{
  "n_layer": 8,
  "d_model": 224,
  "n_experts": 64,
  "experts_per_token": 4,
  "d_expert": 96,
  "d_shared_expert": 0,
  "activation": "gelu",
  "moe_layers": [0, 1, 2, 3, 4, 5, 6, 7],
  "router_score": "softmax",
  "normalize_top_k": false,
  "routed_scale": 1.0,
  "balance_loss": 0.0129,
  "balance_bias": false,
  "router_noise": 0.3,
  "router_logit_norm": 1.5,
  "init_std_router": 0.0237,
  "lr_router": 0.000386,
  "vocab_size": 8192,
  "norm": "rmsnorm",
  "norm_eps": 1e-06,
  "tie_embeddings": true,
  "optimizer": "soap_variant",
  "lr": 0.00966,
  "batch_tokens": 131072,
  "seq_len": 512,
  "train_tokens": 508100000,
  "steps": 3877,
  "dataset": "wikipedia_en"
}
Below are experts of layer 3 (counted from 0) of a mixture-of-experts language model. Rows are named router (the router's row for the expert) and show model dimensions 0-223. Each number is 500 + 50 x the weight over its row's rms, rounded and kept within 0 to 999. Numbers have three digits each.
After each expert's rows: "gets" lists some tokens that make up at least twice as much of what it gets as of all text. This comes from a sample of Wikipedia text that the model never trained on. Tokens count by the router's weight.

# expert 23
router:420540481502535526499597462485497357550576560451420500473446498475421465516463546464476478534492567567556539545579583528522481413539473499487525528570517498531554521521415421500556532525444550561532548509468496516496480532468474513506393574412488469527586532501530430549576470476570500556505490539587509556533484461512566372445521483472455473591412451546571480477523549565483497441469553553461551539493509548472485453473570400440489507527519594448598450460490473596512411406479472584472480528481481557449568485498459520474522543513559468553468518534468598499399397567534455419535417574497536513565507523597468579503423469525469471508415463495490603494437442508534530435507
gets: "al", "ic", "an", "ian", "ity", "ary"

# expert 39
router:490491451545479465523451502537447500467503454418492503490428500506553472492582487494459420484492504516445461483634386537479505511462515611577513526480520487387584441525532546444507477597473604539507510555577563505454535571545599521508484547474524472499567430525467419561542508510414506527555517508442429486478418462446549480497463524413477491403457563553421362446552520513573536480520524515537536601492524528538468535563453470471556361492572429505470544465490469548474478528558481367449538603485510509544537468501568366496543541503577542521444497617465511561500500527543502575555556491527470494450461469546442457492508449481556474530483446541462457599422523441481572477489
gets: ".", "\n\n", "\"", "ua", "?", "!"

# expert 28
router:522519527549474461524439538473526494589529565447395481530515480527466470486406532469528533474503494505385449581445537471470637527500525442508466517419462488522528400513502526569550508518469481516462476589466479499482535475572546460592545490510475464463495461492420572483587449490425449405460504530602485516408513572440597504519559566541543531451503320508488594518407570525514448522523478495486487521559577578522500532484444556467528532518433495525571516555538430521536406469540495450525528501546457455449539537491575517489578478471470528423491594539492518471621543480509540623520614569480558501515545480479493507510477626535493482428490463504487564466400527539502496494376
gets: " U", " Th", " war", " St", " rec", " War"

# expert 15
router:531518546478524516471459458491415516548548543477556560482506549593518517600498508456485479483514418510497434553520460495546419426481530446475375591572523553433485471506527528393595499437449421591467517505535485502367450426532462488573434439472528549473547481427469512493619495515484507524519474526562505562498444448478493459554499464490499469421438417500468487640470455612539498511535481483510428559495525448538470373492455540440504507491554499535511560506488491529568568496548408504506418496565610543557471448579536515540489480557536448517509602472502484491490498453521371466541544540444482537573453553454453466413464542592465493573494581454458534543459396440538476445480
gets: "ss", "w", "sh", "qu", "rd", "ve"

# expert 8
router:453502482500542557499523460611549526398442520567484590490461477442476523491468469515590462454513490488532544528471572555414443484468481530536514475523432564627473512496574528495476592508488462479520524507557578588472552531554451475546547586476431471499487496550476415496559499448464430469460506471454552433483430521529477527470635461494407406499524514509449554596505467542545509475479531400475475503540526535488501560513373500459460424585562471445514483484464451391418582501517534467592598547497593471510515521508456521517596485558540393485464499489396474385516440517493480441439534466442346477485498585404499515489456520534530480444449582437572517529512490531485528510501
gets: "\n\n", "ion", "et", " World", "ure", " years"

# expert 0
router:524482489532535423554470500483471459484514569526530477541535502467481534448454609441606555516482465556536481394546479556568550490492468478474561472461586570504506534467470503582410503470540598434441473438543552461529491461397491507478454519530437508486448436506425473463485432567441514544594511556455489496494599517497392444530612522514506379511505429558584510467483506435510525476608495615423469530566492511532623489548355473436470467532582516519468438493479434517532537466565451524479448466526537551535522565413506518570456467438476542526466472459497560454520486534462490514578550551509472580593461521427531552479533511462466566509496443455480392554446434607430488533480
gets: "|", " |", " −", " +", "rit", " Total"

# expert 43
router:468481506467579456486410444567528619477507440497519569543463471555379513567553534575589431509542582450547521559494499508468514496435581474514528466443557536465467516445453500521495513572446520472406521454587579605596534547482591456576466512491508440553566495545459517463486471497507487572549550432486538425396599421445563433501539472519532474456483417512503587482505527539456598579468412498463433487496507399557518566504504450543554522567498570464551414401477542552405532423561434562486530476428524490516569490460525495522535521463502518536529503597520465490486537501502447434550547502572583510583574527545561446544482501457455480536554487527467450487428473523477486495603
gets: ".", " (", " such", "um", "no", "el"

# expert 57
router:522455579523530435465529476577508509495440529394531486422480461578499536546482531552471483556541526550518465491479468456554490532489444451545471464527458585566466456451510550488526461459520498397522445519540447514382604593505552527471535532483541462695495479592482502423462503543448481469552567583497508430570561398478584515518380503479555547495566470531511541344509492481497569484552541507535576539510531463612562484466472492462476575524456536501515471472501451538379591517492517509449594455442572543477461511460550631492523505566379525471497423457501541526438516501466462546549533506440505546542426508450453498544480433488503480440441506490513450505523543476491419429454
gets: "r", "nt", "ry", "rs", "up", "ass"

# expert 51
router:492489440486455509498450452587559494579530459511432442570422446547436571532537456465519396525523492531543526544485516385561519467560581427500526545490514395570585488612467486534531466429507494408532474592518452574470550490434585559523601514478480458378417448511478451570449612469462508412544483431530483511501511497463517484543526546492543430513514452502480516434473493521517450424471499483587518566457522426554491525515543467499502482566556452474502580556471543524592519501430607440332538393469543582532510474475471482559460517570442473506490499529506547545508500476444528373494509504499447491528474546504470556490473524442425571502481460499505616410528502516583497515471
gets: " g", " f", "ho", "ice", " Go", " arr"

# expert 37
router:457507521559473540469486541542416418528549513428435534461515550513401451490508502440516542526471498501441468536484531521620626553541580499527500445526475529565458612431417511471537419498490571500482517473490534492596572456507561564460512516430448536544520549552579531507526403495499533540448476429508547527432565538497526534500436488553564539502534554334617521491432548426557521505480550497528501576465580464501436435573481454484469426427621416459605558450547457523505545413581488466451485516431388527512473406538513522458490547538421530538516423527469516560486483520562508532522520537427533553492498578486449431474429595453561505544494477502472468466540462495461481542450
gets: "ing", "ation", "ers", "ment", "one", "ons"

# expert 52
router:568428527477454518366585447513465535542454558459493548457511514462443539543539463460535518475518462512432588543508407543581517539599516500446522374581553396576584469443482506537482587466489421387495511485513471486543330394552470499480439431528557525532490494538525504524543438476488425551550483498510438450593461493507548490442538542478594530512536492472502399531492468473594551505467490430402570539463534516495498516488478518503429512530412424444475440415455452464518493544504488447447540537567431494535557448408431459571457570452508470524494380504503513491461500420498435460411567470503536479516492468492500518608531463497502452427530524414430563476467502481486506524519
gets: " in", " the", " In", " at", "In", " took"